config.toml
n_layer = 14
d_model = 96
n_experts = 64
experts_per_token = 1
d_expert = 352
d_shared_expert = 0
activation = "tanh_gelu"
moe_layers = [0, 1, 2, 3, 4, 5, 6, 7, 8, 9, 10, 11, 12, 13]
router_score = "sigmoid"
normalize_top_k = false
routed_scale = 2.0
balance_loss = 0.0147
balance_bias = false
scale_expert_input = true
init_std_router = 0.00888
lr_router = 0.0022
n_head = 3
n_kv_head = 3
head_dim = 32
vocab_size = 8192
norm = "layernorm"
norm_place = "pre"
norm_eps = 1e-06
positions = "learned"
qk_norm = false
attn_scale = 0.177
tie_embeddings = true
parallel_block = false
init = "normal"
init_std_qkv = 0.0575
init_std_o = 0.0714
init_std_up = 0.0823
init_std_down = 0.0823
optimizer = "soap_variant"
lr = 0.00844
weight_decay = 0.0
lr_head = 0.0165
grad_clip = 2.0
warmup_steps = 200
schedule = "wsd"
decay_fraction = 1.0
decay_shape = "linear"
final_lr_fraction = 0.0
batch_tokens = 131072
seq_len = 384
doc_mask = true
train_tokens = 609700000
steps = 4652
dataset = "wikipedia_en"
Below are experts of layer 8 (counted from 0) of a mixture-of-experts language model. Rows are named router (the router's row for the expert), up (a neuron's input weights, with its number), down (a neuron's output weights, with its number) and show model dimensions 0-95. Each number is 50 + 15 x the weight over its row's rms, rounded and kept within 0 to 99.
After each expert's rows: a language model's description of what the expert responds to. This comes from a sample of Wikipedia text that the model never trained on.

# expert 39
router:37 80 70 76 34 75 77 47 60 42 71 52 48 57 53 44 22 41 55 20 39 25 39 71 31 67 38 33 76 64 33 63 42 36 64 66 55 35 78 32 45 39 43 59 58 61 32 47 53 47 58 60 64 63 37 30 53 65 44 86 64 39 55 49 31 58 33 35 36 49 59 31 36 36 50 62 62 38 54 76 68 49 71 48 60 55 64 35 32 61 61 50 55 30 63 60
up0:61 57 31 30 34 59 62 66 49 32 64 37 53 10 61 21 41 57 42 64 28 44 63 14 47 47 22 55 17 37 42 37 41 26 52 45 52 19 49 53 13 46 60 45 40 44 52 60 37 43 57 40 67 64 45 51 46 34 18 30 51 39 62 71 58 35 41 47 63 55 56 46 46 57 49 28 59 48 46 31 43 67 43 55 47 44 58 53 63 79 39 44 54 93 48 59
down0:50 45 48 60 48 54 33 57 49 60 66 69 62 68 46 47 81 26 52 10 50 54 63 44 52 63 73 47 74 53 21 52 55 52 68 45 54 49 55 55 96 51 53 65 53 36 80 66 46 63 39 82 49 45 54 58 56 31 70 57 43 54 60 52 31 53 63 64 54 66 48 49 40 74 58 78 58 41 70 49 71 59 35 53 57 32 56 54 52 08 65 61 68 64 32 28
What it handles: Capitalized name words in titles and lists such as Limited, Library, Court, Madrid, Edinburgh, plus Built and Founded opening infobox lines.

# expert 7
router:37 80 70 75 33 75 76 47 60 42 71 52 48 57 53 44 22 41 54 20 39 25 39 71 30 67 38 33 76 64 33 63 41 36 63 66 55 35 78 32 45 39 43 59 58 61 32 47 53 47 58 60 64 63 37 30 53 65 44 86 64 39 54 49 31 58 33 35 36 49 58 31 36 36 50 62 62 38 54 76 68 49 71 48 60 55 63 35 32 61 60 50 55 30 63 60
up0:48 49 48 80 46 54 47 77 95 67 46 70 54 46 57 52 69 41 31 41 47 51 25 45 56 41 76 52 63 45 43 69 61 64 73 71 37 53 75 43 72 54 68 78 43 39 50 42 55 57 53 41 35 43 54 49 49 46 44 28 56 56 60 42 65 27 47 52 42 35 55 38 52 65 06 53 66 52 54 64 45 36 49 58 43 26 46 84 38 56 80 48 27 52 75 78
down0:53 41 40 56 48 75 84 41 77 51 19 57 44 71 65 41 51 76 63 71 64 53 35 38 76 36 70 33 53 52 51 61 57 61 62 29 58 55 46 32 57 54 57 46 53 73 69 78 61 53 53 39 41 76 41 57 45 61 62 44 32 86 82 51 37 38 55 53 43 75 62 67 63 32 61 63 64 47 59 61 69 76 39 83 47 64 62 32 56 51 38 62 54 55 29 53
What it handles: Empty or numeric cells in wiki tables, and predicate words after is/as in species distributions, such as found, occurs, unknown, well.

# expert 51
router:33 58 49 68 63 72 72 45 52 43 60 55 44 59 49 42 22 49 52 20 16 47 41 73 31 78 37 62 57 49 31 75 29 34 51 61 42 61 53 15 47 57 47 51 48 45 42 37 59 25 52 42 64 72 39 47 50 77 38 63 79 35 68 16 37 60 32 35 46 55 45 36 52 36 38 70 72 37 43 62 56 64 59 40 51 42 56 51 48 65 85 56 62 24 57 64
up0:43 32 52 40 61 34 49 56 33 35 59 42 60 54 69 48 57 77 62 59 37 40 45 40 63 46 50 51 34 71 36 60 37 74 59 55 75 56 99 33 62 49 64 63 72 64 49 91 54 47 85 70 53 21 53 48 63 45 25 37 47 29 51 57 39 48 51 37 34 51 38 51 50 56 64 57 54 35 37 01 55 61 56 37 46 49 51 49 77 60 51 46 40 23 39 54
down0:32 40 36 57 57 56 58 69 66 47 59 55 83 52 55 43 67 65 55 73 57 34 59 42 59 52 42 46 39 82 55 48 65 32 32 61 65 58 14 54 48 51 44 70 45 40 17 40 39 65 68 53 31 53 42 95 33 67 65 64 18 44 14 29 44 49 43 49 53 45 38 43 55 44 55 57 61 62 47 59 35 54 42 60 46 28 37 88 53 35 39 81 57 53 43 51
What it handles: Base and past verbs after to, was or a subject, such as open, used, played, won, discover, plus particles up, over, off.

# expert 52
router:37 79 70 75 33 75 76 46 60 41 71 52 48 56 53 44 21 40 54 20 39 25 38 71 30 66 38 32 76 64 33 63 41 36 63 66 55 35 78 32 45 38 43 59 58 61 31 47 52 46 58 60 63 63 37 30 53 65 44 86 64 39 54 49 31 58 33 35 36 49 58 31 36 35 50 62 62 38 53 76 68 48 70 48 59 55 63 35 32 61 60 50 55 29 62 60
up2:39 64 72 50 69 56 64 57 58 69 46 31 72 42 42 57 57 47 38 67 61 26 59 46 31 85 51 24 34 57 46 70 62 56 29 44 39 34 45 22 83 80 61 65 44 38 60 67 47 45 73 66 51 27 60 69 47 13 44 44 52 51 44 23 79 51 44 60 66 14 75 37 41 36 38 59 60 53 76 55 54 51 63 52 57 52 63 53 51 34 62 54 43 60 50 57
down2:45 60 55 56 45 48 57 61 39 18 73 79 58 59 65 37 83 38 44 55 71 86 58 57 83 30 33 59 48 42 40 44 54 75 42 54 61 49 58 36 57 57 73 53 61 50 45 52 52 60 64 65 36 55 53 43 60 82 64 63 45 34 33 79 42 56 78 47 55 75 55 38 61 49 58 34 40 54 34 43 64 71 41 57 64 78 69 60 66 59 46 43 75 33 16 42
What it handles: Political office and rank words in infoboxes and biographies, such as office, executive, ambassador, Member, and queen after qu.

# expert 20
router:47 45 60 44 46 52 60 44 53 63 56 63 71 67 49 32 47 37 51 37 35 49 38 70 41 42 41 34 67 57 21 80 35 50 40 82 68 34 42 49 68 45 49 61 38 43 42 37 25 41 66 52 60 36 13 50 65 78 36 60 64 51 66 43 47 63 37 28 51 61 89 44 37 25 69 72 37 38 40 52 86 55 40 30 86 55 65 53 47 71 45 44 64 41 55 65
up0:33 28 43 42 42 61 54 49 63 49 50 40 61 40 34 34 34 37 70 30 36 54 47 57 29 31 57 66 47 51 52 58 29 43 57 46 44 40 65 28 59 44 30 60 57 78 28 47 54 65 74 54 56 20 42 19 60 44 33 25 39 72 77 80 51 56 64 68 44 57 27 34 49 59 45 69 70 76 44 44 41 66 43 75 77 45 79 51 51 58 53 44 56 59 12 64
down0:64 54 62 29 37 44 44 17 55 55 04 47 30 60 80 47 50 42 43 49 64 67 34 69 58 40 33 24 42 48 53 56 53 59 58 54 52 62 30 38 71 65 45 57 58 26 34 44 45 38 64 63 55 40 58 38 41 68 49 55 49 55 44 23 45 59 53 38 57 54 63 63 75 60 20 34 23 06 48 63 42 31 51 63 45 36 55 51 67 26 37 62 15 42 56 55
What it handles: Short opening pieces of ordinary words after an article or preposition, like gra|dual, tri|angle, fa|miliar, en|raged, no, do, co.

# expert 14
router:20 65 64 62 29 51 87 42 40 31 66 84 76 73 70 44 43 59 52 42 33 45 60 53 37 54 44 48 61 49 34 47 25 26 74 81 47 46 47 61 55 29 55 43 47 70 38 38 30 21 45 53 64 54 32 42 76 48 31 57 58 51 67 45 32 44 44 21 36 72 75 35 45 51 71 51 51 56 65 42 70 55 48 30 47 45 49 32 44 66 60 52 41 26 53 62
up0:44 53 48 29 71 68 38 67 16 31 37 44 39 39 61 43 71 48 69 34 14 57 57 22 54 55 66 36 44 42 64 35 34 45 39 36 67 27 55 55 69 66 26 56 46 53 59 50 54 36 68 67 39 71 44 53 62 44 58 77 49 70 48 51 36 62 76 64 85 41 52 31 34 44 53 49 37 39 38 61 69 55 57 51 20 69 60 66 58 52 48 40 56 21 73 73
down0:31 46 57 58 28 55 67 46 71 49 64 39 50 42 61 50 67 49 58 34 54 69 00 53 52 31 68 54 35 44 47 54 42 69 68 35 11 40 44 46 57 48 35 56 51 57 50 47 47 30 61 44 62 47 76 57 68 66 22 64 82 48 49 40 23 28 50 36 41 62 71 56 46 58 40 28 27 39 49 49 50 49 70 52 77 50 56 50 47 65 50 58 52 30 34 36
What it handles: Opening word pieces that look like prefixes, such as di, un, dis, ch, ne, con, as in syn|di|cated, |di|minished, |un|usual.

# expert 57
router:36 79 70 75 33 75 76 46 60 41 71 51 48 56 53 43 21 40 54 20 39 25 38 71 30 66 38 32 76 64 33 63 41 36 63 66 55 34 78 32 45 38 42 58 58 61 31 46 52 46 58 60 63 63 36 30 53 65 44 86 64 39 54 49 31 58 33 35 36 49 58 30 36 35 50 62 62 38 53 76 68 48 70 48 59 55 63 35 32 61 60 50 55 29 62 60
up7:73 43 73 38 50 49 35 29 39 56 51 35 36 23 27 49 36 69 39 30 53 25 46 42 59 36 49 53 41 50 42 61 24 59 32 31 53 43 39 22 88 45 74 39 47 62 38 56 49 50 54 62 54 38 33 49 17 33 59 47 75 45 56 42 40 43 29 65 24 40 50 67 28 46 43 27 53 23 69 39 52 60 69 55 39 74 38 38 38 27 38 53 70 75 55 39
down7:47 88 74 58 89 61 73 38 57 56 30 46 48 41 27 49 58 80 58 49 58 82 41 44 28 43 45 68 52 41 20 45 67 20 51 54 22 56 37 60 36 49 39 61 46 50 42 51 43 56 60 51 57 28 39 49 51 68 45 52 74 38 56 46 42 55 57 65 24 46 71 50 69 55 49 40 59 69 46 42 53 60 50 77 56 44 62 84 61 55 83 44 68 66 28 42
What it handles: Tokens in tables and infoboxes, like number pieces, "Population", "birth" headers, and syllables of Greek, Italian or Spanish names and places.

# expert 62
router:43 61 70 59 41 70 84 40 52 54 73 62 40 59 59 19 47 47 30 33 32 41 59 57 46 67 32 33 82 82 50 62 25 57 71 48 56 37 58 40 66 36 44 70 42 41 52 35 57 48 44 78 47 49 13 56 48 54 53 67 44 44 50 33 43 50 64 48 34 38 37 50 28 47 61 65 47 26 62 64 48 40 45 47 48 74 60 14 53 63 81 29 74 53 55 65
up0:43 45 45 32 51 54 20 21 55 19 56 40 54 42 36 39 38 29 34 39 55 80 62 70 66 47 48 59 59 47 50 60 42 54 50 51 41 58 39 60 48 64 42 58 46 46 57 37 52 00 53 35 71 67 23 78 46 50 52 43 62 55 48 45 60 64 69 60 79 62 56 84 43 30 19 72 40 59 56 56 72 30 52 43 47 46 76 64 44 41 34 57 41 37 40 38
down0:47 73 52 61 62 46 67 45 28 57 58 18 34 33 50 36 61 57 86 43 60 38 39 30 31 24 30 72 60 54 36 51 50 47 63 68 64 30 57 26 52 71 54 57 52 46 51 70 62 52 40 60 69 44 66 48 51 53 58 65 65 44 64 03 51 51 71 58 53 51 61 48 64 41 55 64 59 68 77 53 27 47 43 41 56 48 36 14 61 38 26 60 75 48 66 76
What it handles: Numbers, percents and signs in census demographics and sports or climate tables, such as median age 39, 0.72%, ±, Hispanic.

# expert 29
router:37 79 70 75 33 75 76 47 60 42 71 52 48 57 53 44 21 40 54 20 39 25 38 71 30 67 38 33 76 64 33 63 41 36 63 66 55 35 78 32 45 39 43 59 58 61 31 47 53 46 58 60 64 63 37 30 53 65 44 86 64 39 54 49 31 58 33 35 36 49 58 31 36 36 50 62 62 38 53 76 68 48 70 48 60 55 63 35 32 61 60 50 55 29 62 60
up0:54 52 51 51 37 63 61 42 43 50 59 40 46 58 59 73 66 41 67 44 58 51 64 79 45 45 48 68 76 53 40 24 51 39 44 52 31 75 35 69 54 93 34 40 47 68 62 64 56 71 56 39 64 66 64 68 60 69 31 59 83 51 49 41 62 32 46 74 80 45 64 34 60 53 64 43 26 61 58 44 51 29 66 41 55 43 75 48 41 53 30 42 93 30 50 72
down0:77 65 59 83 43 37 54 41 49 41 40 65 53 64 44 65 23 24 56 49 67 58 76 68 43 57 25 32 63 46 71 34 56 52 48 38 23 82 53 48 43 44 47 68 34 48 65 34 45 32 50 60 70 25 50 44 45 41 72 49 39 42 73 22 55 61 50 39 27 34 31 62 39 45 80 54 52 72 32 63 43 42 62 53 49 59 63 42 48 78 56 62 40 75 80 59
What it handles: Numbers in sports and election table cells and third-person verb endings like puts, loses, plus Species, translation, Directed headers.

# expert 60
router:36 79 70 75 33 75 76 46 60 41 71 51 48 56 53 43 21 40 54 20 39 25 38 71 30 66 37 32 76 63 32 63 41 36 63 66 55 34 78 31 45 38 42 58 58 61 31 46 52 46 58 60 63 62 36 30 53 65 44 86 64 39 54 49 31 58 33 35 35 48 58 30 36 35 50 62 61 37 53 75 68 48 70 47 59 55 63 35 32 61 60 50 54 29 62 60
up0:07 44 30 73 35 52 68 42 47 45 50 13 37 50 31 54 29 56 24 49 28 37 50 58 57 32 37 52 60 50 62 59 52 66 50 29 47 68 45 47 47 44 66 48 64 51 60 57 27 56 43 64 40 52 57 18 39 49 79 39 40 36 44 46 34 48 26 39 26 31 47 52 33 49 68 51 59 54 63 28 51 81 69 68 57 46 22 74 56 33 65 65 73 68 36 33
down0:48 46 60 28 35 47 42 47 66 69 26 29 69 20 48 37 65 46 48 67 37 64 43 44 31 54 27 40 36 53 36 58 41 63 32 46 30 19 37 51 78 46 32 55 46 46 36 75 60 66 29 57 51 67 42 36 56 49 60 28 28 48 47 56 82 59 57 43 89 59 44 52 28 61 55 53 49 86 55 52 15 52 63 48 49 43 41 63 54 23 39 50 47 32 74 64
What it handles: The article the after verbs or prepositions, line breaks, Devanagari bytes, and word starts like emb(arked), Pu, education.

# expert 55
router:36 79 70 75 33 75 76 46 60 41 71 51 48 56 53 43 21 40 54 20 39 25 38 71 30 66 38 32 76 64 33 63 41 36 63 66 55 34 78 32 45 38 42 58 58 61 31 46 52 46 58 60 63 63 36 30 53 65 44 86 64 39 54 49 31 58 33 35 36 48 58 30 36 35 50 62 62 38 53 76 68 48 70 48 59 55 63 35 32 61 60 50 55 29 62 60
up0:72 30 60 48 37 41 56 61 59 37 34 46 70 47 42 37 78 41 34 70 52 51 58 57 71 64 71 29 55 33 38 53 74 24 73 63 54 42 51 53 72 64 50 41 57 59 51 58 77 61 50 31 47 28 43 33 66 42 63 46 48 49 36 42 51 52 30 45 82 31 28 14 36 35 71 21 42 29 59 45 54 54 68 68 55 45 29 70 68 36 72 34 46 62 57 74
down0:54 38 37 57 37 41 38 73 13 40 76 67 67 44 54 56 29 47 33 31 44 52 47 75 29 60 31 55 10 52 39 39 41 74 52 62 72 52 37 38 33 44 63 67 48 54 58 43 30 52 78 59 19 57 59 54 35 62 60 64 56 40 47 62 49 46 19 54 36 50 33 59 66 60 49 55 35 58 46 47 58 76 49 70 37 73 85 45 74 70 59 62 62 50 49 27
What it handles: Nouns like film, festival, cinema, women, patients, hospital; sentence-initial There; word-final pieces like spanned; decimal points in tables.

# expert 3
router:36 79 70 75 33 75 76 46 60 41 71 51 48 56 53 43 21 40 54 20 39 25 38 71 30 66 37 32 76 63 32 63 41 36 63 66 55 34 78 31 45 38 42 58 58 61 31 46 52 46 58 60 63 62 36 30 53 65 44 86 64 39 54 49 31 58 33 35 35 48 58 30 36 35 50 62 61 38 53 76 68 48 70 47 59 55 63 35 32 61 60 50 55 29 62 60
up2:39 49 58 45 35 50 69 44 53 23 17 40 44 21 76 61 51 24 42 63 23 51 60 53 77 50 30 33 48 47 66 36 64 29 51 53 36 51 43 47 57 40 24 62 44 50 23 45 69 67 67 36 60 66 28 54 35 63 46 30 46 28 21 46 36 52 35 52 47 63 40 60 67 42 32 20 59 40 32 59 56 29 43 50 60 39 15 71 35 61 55 56 39 51 24 61
down2:60 51 35 47 45 57 55 50 33 55 31 56 30 45 53 75 28 59 55 38 57 23 67 36 58 50 65 49 27 39 44 52 58 58 63 33 65 66 48 51 33 27 59 70 25 49 61 32 58 52 66 87 33 32 77 58 42 54 77 11 47 52 40 71 46 72 42 56 50 33 59 46 29 77 65 49 66 20 32 59 28 35 62 27 64 55 47 47 44 71 43 49 73 42 40 39
What it handles: Mostly " the" in mid-sentence or after commas, plus sentence openers like Today, There, and odd name fragments such as Kaz, Ky, Gl.

# expert 32
router:26 73 52 61 29 54 48 50 47 60 72 59 43 72 54 51 51 43 46 30 50 35 42 85 32 77 36 63 52 63 46 38 19 41 46 83 66 42 71 28 32 53 36 63 47 67 42 49 61 30 45 36 66 59 48 39 51 39 38 48 52 61 42 36 39 71 39 60 46 72 82 51 36 32 30 42 58 35 53 56 92 69 48 43 47 73 76 39 38 44 44 28 56 40 51 75
up0:30 46 52 35 53 52 66 72 35 69 65 90 58 68 62 51 52 78 53 52 32 58 23 33 61 57 61 62 53 27 46 56 81 58 40 28 42 66 52 27 45 65 67 57 52 65 38 29 43 38 65 50 58 52 30 40 64 69 70 46 49 52 37 59 36 61 48 41 56 50 41 42 45 31 62 53 41 32 64 47 72 42 41 69 66 81 48 37 66 63 63 56 90 29 83 42
down0:24 51 41 15 37 45 70 58 52 37 71 54 71 62 44 65 66 38 19 27 41 49 52 85 49 68 57 58 64 42 40 35 58 55 53 39 17 66 45 42 26 57 83 37 72 55 67 34 46 24 56 56 65 41 43 29 67 52 77 28 53 62 48 63 51 49 36 41 45 02 47 42 55 39 50 53 49 27 48 69 60 50 50 60 46 37 52 52 49 35 49 36 56 36 39 67
What it handles: Middle stems of Latinate words, like inc|orporated, doctor|ate, cons|enti|ng, leg, design, and table headers like Description, Rank.

# expert 25
router:34 60 77 58 28 62 76 70 50 37 56 64 60 52 47 26 33 42 47 42 44 38 48 58 35 75 28 32 66 62 31 63 55 55 50 57 39 38 63 57 38 35 52 66 64 48 41 59 43 39 42 45 58 52 49 37 53 52 46 42 88 58 65 49 43 70 24 22 18 61 59 22 46 19 34 43 56 33 60 54 73 37 73 61 56 48 75 37 17 71 79 53 61 55 56 58
up0:57 57 74 51 47 72 26 39 44 66 56 57 25 51 48 56 77 68 93 51 58 35 60 31 35 33 47 57 71 53 57 64 62 82 71 80 41 43 49 36 53 46 34 62 55 55 51 56 78 33 76 67 29 50 29 56 38 41 46 53 36 65 48 62 40 42 58 44 56 48 51 63 57 41 56 33 64 63 76 48 29 25 48 48 56 58 41 51 88 74 46 65 26 36 69 54
down0:75 58 46 59 79 63 50 71 59 58 41 50 18 52 69 52 45 64 07 32 36 24 38 67 46 66 41 62 45 51 72 53 45 59 57 62 59 67 43 36 52 58 64 41 49 43 36 46 50 19 37 15 27 44 78 37 40 42 46 49 40 32 76 56 62 48 49 37 62 63 41 51 45 59 37 54 65 75 49 68 75 63 71 84 48 41 59 25 63 53 64 71 45 42 38 42
What it handles: Double line breaks and equals signs that end a paragraph or table and begin a new ==Heading== such as See also.

# expert 23
router:53 57 77 66 38 88 72 56 56 42 67 70 46 59 51 43 36 14 48 30 38 35 54 73 26 60 37 44 66 59 47 66 59 14 53 89 72 47 52 38 54 30 36 59 28 49 35 68 46 56 58 81 46 48 32 48 38 38 48 73 53 49 45 60 33 56 42 37 33 44 64 38 47 49 65 50 60 53 39 58 47 44 63 48 54 72 67 21 46 51 56 26 57 21 70 44
up0:54 37 51 48 70 15 66 69 67 64 59 49 29 49 64 28 41 26 56 68 20 49 28 36 64 52 56 48 59 63 40 51 41 75 56 34 32 37 68 60 46 56 48 49 27 54 57 09 83 47 53 62 59 48 26 44 72 34 27 53 70 56 31 55 54 62 67 31 45 35 31 61 45 62 42 34 59 66 64 42 55 45 60 50 59 39 10 40 47 36 73 39 38 68 47 49
down0:67 65 50 42 62 52 59 29 51 46 53 57 21 24 74 65 73 31 51 66 27 74 28 52 70 66 40 27 46 54 82 37 77 61 30 75 27 60 45 46 42 35 56 41 60 34 57 49 31 55 50 52 14 69 63 40 61 43 64 72 42 46 66 35 41 55 28 53 40 53 52 78 61 53 44 39 45 23 58 58 58 45 59 60 74 36 50 54 49 34 39 60 18 32 51 60
What it handles: Digit pieces inside numbers such as elevations, coordinates, years and money amounts, e.g. 19, 000, 40 in 40°35′.

# expert 24
router:36 79 70 75 33 75 76 46 60 41 71 51 48 56 53 44 21 40 54 20 39 25 38 71 30 66 38 32 76 64 33 63 41 36 63 66 55 35 78 32 45 38 42 59 58 61 31 47 52 46 58 60 63 63 37 30 53 65 44 86 64 39 54 49 31 58 33 35 36 49 58 31 36 35 50 62 62 38 53 76 68 48 70 48 59 55 63 35 32 61 60 50 55 29 62 60
up7:59 50 60 49 39 58 32 59 80 62 32 32 71 23 39 35 62 49 53 37 78 26 51 63 55 56 51 22 62 45 65 70 19 37 36 57 31 44 53 39 76 50 06 35 42 37 51 36 50 34 69 40 51 52 71 60 38 45 37 42 33 53 47 20 38 36 50 39 66 47 53 60 60 43 46 44 39 49 58 29 72 13 56 39 67 75 39 48 50 49 41 54 39 72 24 50
down7:44 31 66 62 51 45 48 35 48 47 44 63 24 61 50 57 69 53 56 43 30 55 67 56 81 28 49 51 15 35 67 51 34 58 43 39 55 54 49 37 40 26 65 46 48 15 44 59 75 35 40 70 39 54 53 35 55 56 49 39 62 59 42 69 64 31 46 43 14 80 65 57 47 39 51 45 47 29 36 40 45 47 38 58 47 54 70 73 40 67 72 34 77 66 41 03
What it handles: Equals signs of section headings, digits and dashes in score tables, plus function words like into, these, which, what.

# expert 19
router:36 79 70 75 33 75 76 46 60 41 71 51 48 56 53 43 21 40 54 20 39 25 38 71 30 66 37 32 76 63 32 63 41 36 63 66 55 34 78 31 45 38 42 58 58 61 31 46 52 46 58 60 63 62 36 30 53 65 44 86 64 39 54 49 31 58 33 35 35 48 58 30 36 35 50 62 61 37 53 76 68 48 70 47 59 55 63 35 32 61 60 50 54 29 62 60
up0:49 25 56 64 62 58 14 58 55 27 65 55 68 72 62 55 77 47 63 44 39 38 47 52 22 46 65 35 37 82 65 67 20 66 42 48 48 51 57 40 34 57 49 70 60 49 44 25 54 41 52 37 38 59 59 71 51 43 31 43 51 59 50 79 39 57 49 18 45 30 56 50 45 35 47 27 16 45 50 37 47 54 55 23 75 61 53 35 62 63 33 69 32 53 25 72
down0:66 50 30 74 79 64 57 52 40 70 52 42 30 50 44 46 75 53 66 46 33 47 59 04 74 62 65 29 61 49 51 35 73 30 48 30 67 53 37 72 61 72 65 52 64 61 48 66 41 29 40 48 60 30 36 76 26 51 51 54 48 40 55 31 59 37 63 63 30 56 55 53 42 50 44 90 27 38 59 32 46 50 45 48 56 56 68 31 34 54 54 33 51 71 40 23
What it handles: Inner word pieces like cess in unsuccessful and unnecessary, plus line breaks, opening parentheses and prepositions like in, at, during.

# expert 61
router:37 80 70 76 34 75 77 47 60 42 71 52 48 57 53 44 22 41 54 20 39 25 39 71 30 67 38 33 76 64 33 63 41 36 63 66 55 35 78 32 45 39 43 59 58 61 32 47 53 47 58 60 64 63 37 30 53 65 44 86 64 39 54 49 31 58 33 35 36 49 58 31 36 36 50 62 62 38 54 76 68 49 71 48 60 55 64 35 32 61 60 50 55 30 63 60
up0:65 70 53 39 65 45 33 39 38 54 51 67 42 31 61 59 68 57 63 52 52 53 71 73 42 66 26 29 49 66 57 45 58 57 65 54 51 48 60 66 56 35 46 46 61 40 47 49 35 22 65 38 36 62 31 42 30 25 78 62 52 35 11 67 15 58 24 35 53 53 20 29 47 70 42 49 61 38 37 45 34 72 68 44 51 44 47 68 45 62 64 65 17 23 42 41
down0:66 45 32 71 42 51 38 53 37 74 46 40 33 35 35 50 32 44 45 48 22 49 30 60 22 39 32 65 36 59 39 47 39 33 40 65 49 22 39 53 22 42 31 31 38 57 41 64 66 48 07 58 43 30 57 70 28 25 25 32 44 63 74 62 55 34 52 38 57 37 33 76 46 56 40 50 40 63 67 50 52 27 59 59 67 56 54 27 48 44 34 60 81 55 35 55
What it handles: Function words, mostly the, to, on, after of or for, table pipes, and endings like co-writ-ten, in species and media text.

# expert 42
router:37 79 70 75 33 75 76 47 60 42 71 52 48 57 53 44 21 40 54 20 39 25 38 71 30 66 38 33 76 64 33 63 41 36 63 66 55 35 78 32 45 39 43 59 58 61 31 47 53 46 58 60 64 63 37 30 53 65 44 86 64 39 54 49 31 58 33 35 36 49 58 31 36 36 50 62 62 38 53 76 68 48 70 48 59 55 63 35 32 61 60 50 55 29 62 60
up0:48 29 37 63 58 34 35 47 34 55 20 77 65 22 54 67 38 28 50 52 13 63 43 61 55 50 56 23 42 51 89 69 46 42 70 47 53 46 49 70 38 33 47 61 27 45 67 76 50 46 63 56 56 49 34 44 36 48 44 80 70 59 43 47 67 48 44 41 51 14 35 79 42 28 39 63 55 41 65 27 49 45 57 55 55 63 38 43 47 26 48 47 30 55 72 65
down0:54 45 88 67 76 58 64 52 48 35 51 69 68 90 27 58 42 73 66 64 60 19 65 30 74 39 77 57 53 28 44 52 46 47 69 57 73 81 52 60 49 43 37 51 47 40 62 60 54 79 34 60 39 18 55 34 58 40 43 43 48 50 63 89 66 72 62 43 50 40 38 41 50 45 36 49 55 47 54 69 49 43 48 58 80 39 41 53 33 43 44 55 65 55 41 58
What it handles: Squad position codes FW, MF, GK, DF, and middle pieces of foreign names and words, e.g. Sl(ove)nia, Nas(ee)m, exist.

# expert 17
router:36 79 70 75 33 75 76 46 60 41 71 51 48 56 52 43 21 40 54 20 39 25 38 71 30 66 37 32 76 63 32 63 41 35 63 66 55 34 78 31 45 38 42 58 58 61 31 46 52 46 58 60 63 62 36 30 53 64 43 86 64 39 54 48 30 58 33 35 35 48 58 30 36 35 50 62 61 37 53 75 68 48 70 47 59 55 63 35 32 61 60 50 54 29 62 60
up0:70 51 37 75 64 51 47 38 43 44 54 33 34 38 61 66 28 63 20 43 76 70 56 45 44 46 32 55 57 52 25 38 63 47 77 62 43 50 53 49 46 31 44 33 45 54 52 39 44 62 70 57 21 40 50 15 34 57 36 17 53 66 56 35 20 50 60 36 80 29 19 49 40 56 45 46 52 43 58 21 67 32 44 62 48 55 45 60 21 63 73 64 36 43 42 26
down0:67 43 31 18 18 30 64 48 41 25 45 49 48 44 42 18 48 65 59 64 56 27 67 28 62 48 24 51 35 53 45 47 55 33 29 44 47 50 50 15 43 55 51 46 44 39 47 39 60 44 41 61 48 66 40 37 29 21 54 52 39 44 30 34 37 27 07 20 61 22 61 44 37 31 44 37 65 56 24 53 44 57 36 40 42 55 24 45 43 40 37 36 56 51 46 58
What it handles: Articles and size adjectives starting noun phrases, such as a, the, large, small, army, league, mostly in government, sports and military prose.

# expert 31
router:37 79 70 75 33 75 76 47 60 42 71 52 48 57 53 44 21 41 54 20 39 25 38 71 30 67 38 33 76 64 33 63 41 36 63 66 55 35 78 32 45 39 43 59 58 61 31 47 53 46 58 60 64 63 37 30 53 65 44 86 64 39 54 49 31 58 33 35 36 49 58 31 36 36 50 62 62 38 54 76 68 49 71 48 60 55 63 35 32 61 60 50 55 29 63 60
up0:47 30 54 68 31 48 55 49 49 39 59 66 41 39 55 53 45 44 53 47 29 35 79 39 46 44 76 69 28 52 54 52 63 65 50 40 47 66 29 84 30 55 43 19 54 61 23 73 84 42 38 50 76 47 77 28 35 59 54 59 47 67 67 32 49 69 58 65 78 62 45 59 59 47 39 85 44 37 70 67 50 45 58 61 79 86 48 53 55 63 57 54 56 51 50 60
down0:52 21 43 42 63 54 42 32 26 48 37 54 54 64 28 34 39 36 28 58 47 49 32 27 44 47 29 13 54 43 51 63 84 51 74 55 50 33 49 31 44 61 42 60 83 53 43 48 30 31 43 57 59 83 26 47 40 17 41 47 48 63 60 33 56 61 21 60 51 22 21 67 58 43 52 53 42 53 41 50 25 52 48 29 40 22 51 38 50 48 44 56 37 71 56 45
What it handles: Closing equals signs of section headings, coordinate separators, and prepositions like at, by, of, between in historical and sports prose.

# expert 50
router:47 42 59 48 32 47 74 38 42 54 69 61 53 85 68 48 36 57 62 20 25 22 38 71 31 78 40 39 54 63 31 60 49 37 63 74 68 24 67 38 29 44 43 45 53 53 29 40 39 48 54 47 57 57 40 46 39 56 47 59 69 37 71 36 38 79 36 34 44 63 39 57 28 56 39 63 53 42 73 63 68 51 57 74 53 62 48 56 16 62 46 44 65 21 39 77
up7:68 32 73 55 52 64 43 65 50 46 47 47 67 50 27 34 60 22 46 32 51 60 27 45 59 56 36 39 72 49 67 46 37 30 54 27 59 50 48 62 62 79 70 16 39 77 60 76 43 59 43 25 69 38 45 64 41 71 40 39 59 24 05 61 35 23 54 45 46 38 57 62 59 51 62 75 37 43 53 48 49 54 48 47 50 54 35 35 54 54 56 29 46 25 27 28
down7:25 46 59 81 36 50 55 39 47 45 56 62 51 40 58 38 43 74 57 71 50 57 58 29 36 42 47 56 69 62 39 57 34 71 55 77 50 50 42 34 65 49 38 55 28 57 64 47 23 43 56 69 48 43 50 42 80 49 52 36 96 22 55 44 49 57 45 71 73 37 31 60 70 60 18 56 41 40 47 84 65 41 21 53 31 52 55 32 36 51 81 64 46 60 44 67
What it handles: Forms of be, have and modals after a subject pronoun, such as is, was, were, has, can, plus verb starts like br|ibe, arr|iving.